From a checkpoint of a small mixture-of-experts model trained on Wikipedia.
Size: width 128, vocabulary 16384.
Experts: 32 tanh GELU neurons an expert, a softmax router.
Below are experts of layer 10 (counted from 0) of a mixture-of-experts language model. Rows are named router (the router's row for the expert), up (a neuron's input weights, with its number) and show model dimensions 0-63. Each number is 128 + 32 x the weight over its row's rms, rounded and kept within 0 to 255.
After each expert's rows: "mostly gets" lists some tokens that are sent to it at least half of the time. This comes from a sample of Wikipedia text that the model never trained on.

# expert 7
router [159 140 178 146 124 151  76 118 166 116  86 153 132  39 154 125 165 116 156 111 117  79 125 158 117 121 128 155 136 162  90 106 154  89 102 172 126 195 121 137 104 138 118 125  88 134 145 117  50 114  70  81 122 132 161 180 126 138 165 180 145 112 121 114]
up0 [113 145 144 114  75 102 155  72 123 132 139 119 115  58 115 147 149 130 143 187 139 146 173 153 114 149 121 146 102  65  82 109 135  99  89 125 194 116 113 124 113  85  71 194 116  97 120 178 121 104 108 167 140 135 153  87  90  95 168 166 148 146 180 125]
up1 [128 176  55 119 150  93 146 174 136  83 126 119  77 144 176 166 122 115 144 121 146  89 133  56  89 179 194 103 154 135  78 120 108 139  99 121 175 174  75 184 101 142 172  53  88 166  73 141 130  94 109 101  79 116 152 153 161 137 129 184 132 117 128 122]
up2 [180 162  89  75 152 130 125 156 169 147 144 124  95 115 140 102 156 141 119 145 101  72 159 143  90  59 100  44 157  63 128 111 174 118 138 131 194 149 126 138 127 143 147 119 120 102  75 131 130 103 162  61  97  49 125 147  75 108 167 171 129 145 139 159]
mostly gets: " Y", " K", " Sch", " Sh", " Kh", " M"

# expert 27
router [174 144 106 126 146 193 132 118 212 119 128 167 134 113 100  95 108 150 155 130 101 157 164 126 119  95  88 167 129 195 120  83  97 163 143 104  66 178  91 131 107  94 137 185  82  74  96 169 108 110 132  52 100  84 131 105 162 150 110 111 133 120  81 154]
up0 [170 158  91 135 136 159  83 204 113 117 150 184 154 124 133 119 162 131 126 148 102  64 183  95  97 118 127  72 117  90 121 148 136 166 167 133 151 102 107 138 153  73 113 132  94 149 133 123  96 178  91  62 186 120 170  77  89 128 150 113 149  93 110 100]
up1 [129  83  79 161 113 155 101 107 175 120 148  90  99 177 106 156 121 145 137 119  76 189 138 117  87 119 123  97  43 129 117 106 121 122 125 146  96 134 123 161 160 154  87 139 109 108 107 145 126  90 120  85  73  82  89  67 105 149 143 109 139 168 156 202]
up2 [123 171 114 187 166 114 146 100 136 132  78 132 116 159  99 140 128  76  84 153 141 110 144 146  87 109  83 135 178 107 148 151 155 114  79  32 127  64 138  83 165 161 127 160 154  55  87 146 102 114 191 147 129 168 135 126 163 111 103 202 174 180  86 112]
mostly gets: " National", " York", " World", " International", " British", " European"

# expert 87
router [146 198 103 158  96 141 154 159  90  98 133 118  80 131  92 144 154 147 117 128 168 137  77 148 144 144  95  83 115 144 134 179 157 127  74 151 108 137 126 103 177  82 149 182 182 179 119 123 107 173 148 131 117 106  93  61 174 131  96 203 118 100 107 127]
up0 [134 157 153 127 163 100 163 127 171 155  93 141 107 105 160  69 120 141 145 134 119 124 163 132 111 123 126 102 131 133 139  96 103 165 125 150 137 127 134 149 174 191  72 147 157 124  83 140 146 187 133 113  82 154 107 159 167  91  73 109 172 168 169 126]
up1 [157 181 111 191 159 161 156 113 107  96  83  88  99 187 149 104 102 143 128 163 125  79  88  92  71 158 112 104  12 144 100 131 115 117 162 119 123 116 171 140 127 140 134 127 156 102 168 150 149 126  92 110 162 149 126 151  94 159 129  63 169 154 117 124]
up2 [170 166 137 185  88  82 147 160 124  94 119 133  96 120 145 105 197 126 146 139 191  94  58 152 160 115 123 130 157 140  58  90 104 155 140 113 143 153 175 166 131 113 152 148 114  68 168  83  72 172  45  70 104 140 178 156 170  91 117 136 108 136 133 132]
mostly gets: " Location", " Coordinates", " Website", " Candidate", " Votes", " Apps"

# expert 38
router [159 165 122 151 135 128  69 156  97 177  78 116 168  69 125  88 197 124 182  85 135 156 103 166 129 133 184 148 143 137 124 134  96 129 142 155 136 169 127 150  53 163 106 123 130 195 161 133  87 134 157 150 111 149 117 156 136 114 122 173 110 147 101  93]
up0 [ 93 139 142 111 139 119 142 117 121 141  99 157 176 159 152 119 125 134 139 112 175 125  57 106 107 202  75 104 152  91 124 119 127 147  84 118 137 136 151 132 195 145  92 136 193 202 134  73 132 152 159  68 213 119 121 133 143 123 127 117 152 146 113 128]
up1 [138  89 131 105  63  98 158 119 135 144 149 149 151 141  82 114 118  45  84 133 147 119 115 115 179 173 118  72 136 138  84 107 103 100 123 166 150 158 190 198 131 145 113 156 186 128 138 126 169 167 147 102  92 171 115 120  50 103 103 152  94 147 153 138]
up2 [131  90  66 121 115 138 121  87 111 177 145 139 168  85 149 130  62 123 147 141 129 107 110  81 146 145  92  86 108 175 125 136 145 148  86 136 166  96 125  82 171  96 167  93 119  75 121 163 166 101 108 108 121 118 146 156 126 194 184 105  79 131 210 145]
mostly gets: "-d", " −", " n", " j", " +", " Swing"

# expert 41
router [100  95 144 125  88 135 154 112 111 122 113 112 126  83 141 146 143 162 161 135 118 158 210  87 110 141 176 159 122 165 179 131 103 170 126 103 161  98 144 119  87 169  90 108 118 181 198  54 210 106 118 114 110 157 112 130 101 156 136 146 106 177 116 119]
up0 [134 110  80  77  97  76 151 108 106  79  92  96 135 151 130 102 114  90 122  99 122 149 191 143 140 157 116 105 129 205 205 151 137 124 131 105 137  75  85  87 131 110 124 175 141  92 111 134 221 118 154  82 180 116 158 133 164 137 113 134 125 103 103 110]
up1 [131 134  93 142  84 137 132 139 171 149 172 167 124 148 125 186 150 118 113 105 132 159 166  72 220 135 166  73 107  96 158  82 141 160  77 118 165 124 108 148 179 153 141 143 115 112 109  88 141 152 133  91 147 132  56 130 131 118 144 114 116 140 149 172]
up2 [129 112 172 126 136 129  99 118 131  84 183 128  64 107 172  95  74 139 112 219 135 169 148 141 166 135 123 124  71 139  68  85  94 154 111 133 149  86 128 122 159 159  77 157 182 154 149 151 132  74 196 104 171  85 122  88 137 170 100 104 156 150 111 146]
mostly gets: " −", "%", " +", "Population", " Swing", " Turnout"

# expert 20
router [131 106  85 112 123 132 158 137  95 131 126 123 111 197  68 135  60 120 128 136 164 122 124 129  88 164  82  91  56  94 151 182 160  93  73 161 150 114 142  92 181  57 135 146 162 185 121 107  99 189 164 193 128 158 134 154 120 155 153 159 127 129 146 116]
up0 [171  84 141 114 149 108 140 134 145 159  99 107 127 138 118 178 104 122  81 137 129 130 102 126 136 152  97 118  57  72 138 140 130 130  45 169 109 116 136 147 201 163 153 118 134 118 154 120  89 147 171 112 167  96 124 170  77 141 104 121  56  85 163 119]
up1 [118 126 166 110 162 129  90 149 157  92 132 103  88 132  92 123 149 153  83 149 198 145 152 128  99 132  97  83 145  63 122 119  59 148 130 151 101 146  86 165 106  84 135 129 178 145 155 128 184 181 134 155 116 145 127 150 133 127 148 135 114 212 163 138]
up2 [132 129 139 123 123  79 114  88 124 162 134 142 179 135 173 146  86 146 126 135 116 132 144  56 161  79 176  92 109 144  94 178  85 149 116 169 121 125 129 111 113  70 132 183  74 158 194 154 155 110  88 140 186 103 157 135  97 126 148 185 160 113 167  40]
mostly gets: " due", " used", " moved", " died", " games", " returned"

# expert 78
router [ 99 128  89 115 103 129  98 169 122 140 116 112 143 120 114  99 120 101 101 110 165 131 142  97 149 112 200 101 168 151 134 152 101 107 166 131 204  92 151 122 120 123 155  59 113 112 191 106 129 100 166  89  85 198 144 137 139  71 115 114 129 177 148 165]
up0 [128 161 100 146 161 188  87  90 102 123 152 172 109  63 144 154 129  91 158  66 152 156 131 143  98 138 142 144 172 134  80  92  88 152 120 169 168 158 131 202 148 132  79 199 141 111 125 168 146 114 148  76 140 136  91  89 104 148  60 126 108  85 105 123]
up1 [131 122 144 172 176 153 123 118 119 163  76  91 154 131 101 150 131 181 119 198 112  99  14 114  68 165 155 118 140 221 161 107 155  89 108  99 134 143 125 134  64  98 158 183 111 130 185 113 158 133 157  80 172 110 166 124  84 103 150 133  58 141 112 142]
up2 [169 145 153 157 170 134  99 193 105 172 126 164  73 114 109 105 135  96 103 136 131 136  92 136 114 105  56 146 140 119 136 132 157 172 117 112 116 128 205 109 119 168 215 132 196 177 121 122 124 136 159 122 141  74 208 178 143 114  97 105 113 119 144 167]
mostly gets: " \"", ".\n\n", " '", " ===\n", ".\"\n\n", "===\n"

# expert 26
router [185 137 129 158 155 183 149 109 171  88 136 158 142 150  87 114 135 152 124 147  94 172 208  98 116 119  92 101  83 145 106  93 140 152 154 117 119 113 124 106 146  31 161 177 103  99 142 140 117  81 135 126 129  88 150  70 175 164  97 115 178 121 129 186]
up0 [158 136 131  85 137 120 121 177 139 160 137  84 119  55  84 113 174 173 114 136 157  84 109 129  91 130 168  90 121 155  97 135 162 111 136 125 134 134 122 157 137 164 103 184 132  75 116 106 139 113 161 138  72 126 105 171 148 114 143 133 145 133  95 163]
up1 [130 119 139 110 119  79 177 145 101 124  95  88 178  71 112 104 133 141 108 122 109  81  81  89 103 134 183 151 140 103 169 162 169 129 170 134 127 176 144 178 137 129 156 140 142 120 135 150 106 209 109 141 117 142 124  66 119 143 115 169 177 120 147 132]
up2 [151  94  93 108  93 120  95 117 147 160 125 194 122 159 147 108 166  58  96 118 133 134 174  84 155 114 130 138 122 138 158 103 142  96 164 116 124  78 101 143 143 136 170 103 155 129 100 109 114 115  92  98 166 119 149 114  84 201  78 126 177 151 139 116]
mostly gets: " National", " World", " International", " political", " European", " football"

# expert 35
router [169 138 130 107 101 180 135 115 184 109  94 118 126 145  61 132 125 159 123 113 114 160 196 195  97  76 124 137 108 185 117  56 110 122 146 133  86 180 106  73 117 118 148 202 114  76  87 136 156 111 143 121 129  89 133  95 125 146 107  80 170 124  65 166]
up0 [142  94 140 151 146  93  85 134 184  77 141 105 105 142 105 144 153  92  96 150 138  67  74  85 157 148 213 163 102 181  89 119 152  69  84 104 119  98 139 153  94 126 151 139  87 143 167 169 111 126 178 124 122 171  70 134 127 120 163  99 119 191 121 146]
up1 [174 127 115 164  98  92 121  97 125 129 152 158  71 169 104 140 129 188  81 127 136 172 109 121 133 116 136 107 152 108 138 142 102 151  98 126 160 185 180 166 106 144 106 173 100  82  87 151  55 111 170  95 149 143 148  94  99 186  79 111 123 123 146 137]
up2 [187 114 150 143 139  86 147 133  98  70 112 152 119 127 161 109 137 102 113 126 148 151 128 122  88 135 180  83 135 130 117 136 137 108 120  69 174 127 131 151 117 108 143 141 211 140 114 158 211 158  97 110 133 141 109 107  80 200  79 161 152 135 145  92]
mostly gets: " National", " York", " World", " British", " German", " International"

# expert 1
router [ 88 150 140 130  89 127 133 157 152 136 153 131  93  60 185 141 137 129 130 112 133  84 142 127 129 121 173  71 108 134 108 144 148  89  95 113 153 172 143 159 101 167  91 122 118 103 118  79  87 137  77  59  89 168 148 145 133 112 167 115 129 178 124  91]
up0 [162 150 134 140 129 185 146 195 138 175 128 115  94 211 146  79 128  88 122 169 190 100  80 151 178 152 136  98  93 162 123 114 129 127  77  97 131 102 160 136  79 106 133 160 122 110 141 103 131 150 161 160 155 135 154  96 115 137 108 135 145 140 129  84]
up1 [ 95 131 154 114 120 156 118 121 125  84 225 117 122 156 104 123 177 107 130 168 138 142  89 130 166 103 149  74  75 128  84  83  92 136 164 134 146 133 125 172 169 194 142  97 134 131 149 125 121 143 120 102  78 124 125 164 162  94 167  87 106 151  76 151]
up2 [146 111 111 100  99 138  94 106 102 170 133 136 142 166 130  64  88  79 130 164 105  87  79 119 163 100 130 140 103 142 124 102 111  68 122 167 125 123 126 130 116 131 145  80 142  92 167  98 130 161  98 170 150  67 140  93 102 139 127 143 188 100 208 130]
mostly gets: " K", " St", " Z", " P", " T", " J"

# expert 23
router [134 131 116 125 118 108 156 115 108 137 151 123 139 158  96 131  85 149 130 136 161 124  80 144 115 146 123 114  49  68 142 175  96 136 116 146 138  72 129 118 152  28 124 209 176 161 148  85 107 146 142 184 157 137 180 129 136 107 140 114 129 100 158 124]
up0 [101 125 107 104 156 136 138 112 119 154  58 114 149 121 131 185  83 128 162 119 155 177 134 104 117 147  88 116  79 126 155 198 160  91 141 142 159 106  94 170 172  97 104  88 163 167  97 121 150 140  97 139 213 186 108  82 144 155 122 152 115 166  89 110]
up1 [146  72 142 111  80 128 116 140 149 104 157  84  78  84 130 140 142  83 139 169 144 136 142 122 113 122  38 135 147 105 152 155 192 111 162 161 156 127  88 124  93 126 101 173 123  84  99 112 139 123 115 138  87 144 177  65 167 159 201 103 127  94 171 114]
up2 [ 98 102 159 168 111  70 131 137 132  62 143 137  81 175  81 137 122 150 114 147 111 148 187 118 146 124 155 167 135 118  84 125 133 159 131 153 170 127 121 153 150 132 109 120 177 102 168 188 118  80 118 167 140 115 123 123 138 124 139 134 159 145 188 147]
mostly gets: " due", " died", " moved", " used", " came", " games"

# expert 9
router [130 145 165 144 101  92  79  93 151  94 138 149  67  43 152  97 106 122 130 116 160  38 141 141 150  93 220 117 142 160  81 146 135  84 119 118 154 172 180 144 143 148 147 140 115 142 130  90 121 154  85  85 109 110 181 111  93 146 143 124 135 154 138  90]
up0 [191 129 132 143 111 149  79 144 146 109 118 142  80 178 122 113 129 130 140 186 146  80 165  60 152 137 122 168 137 143  95 129 138 149  97 140  95 144  95 181 157 119 146 125 118 161 128 141 109 101 135  87 112  96 145 128 169 151 150 119  94  78 155 152]
up1 [ 75 140  89 128 119 208 164 113 145  91 104 170 100 119 164 137 105 139 102 109 184  49 100   4  88 123 122 163 127 149 141 138 145 140  79 193 139 125 163 152 176 115 148 155 175  92 131 154 104 106  97 134  86 118 158  98 137 109 191 131 132 128 171 148]
up2 [117 141 150 193 116  82 113  91 222 147 123 130 105  98 144  95 177 133 134 112 170  96 141 105 114 104 107 126 111 132 134 161 180 163 179  95 123 135 186 146 127 136 142 114 137  78 132 153 112 131 113 143 138 188 154 101 112 156  87 159 153 144  99 119]
mostly gets: " K", " St", " P", " Z", " T", " J"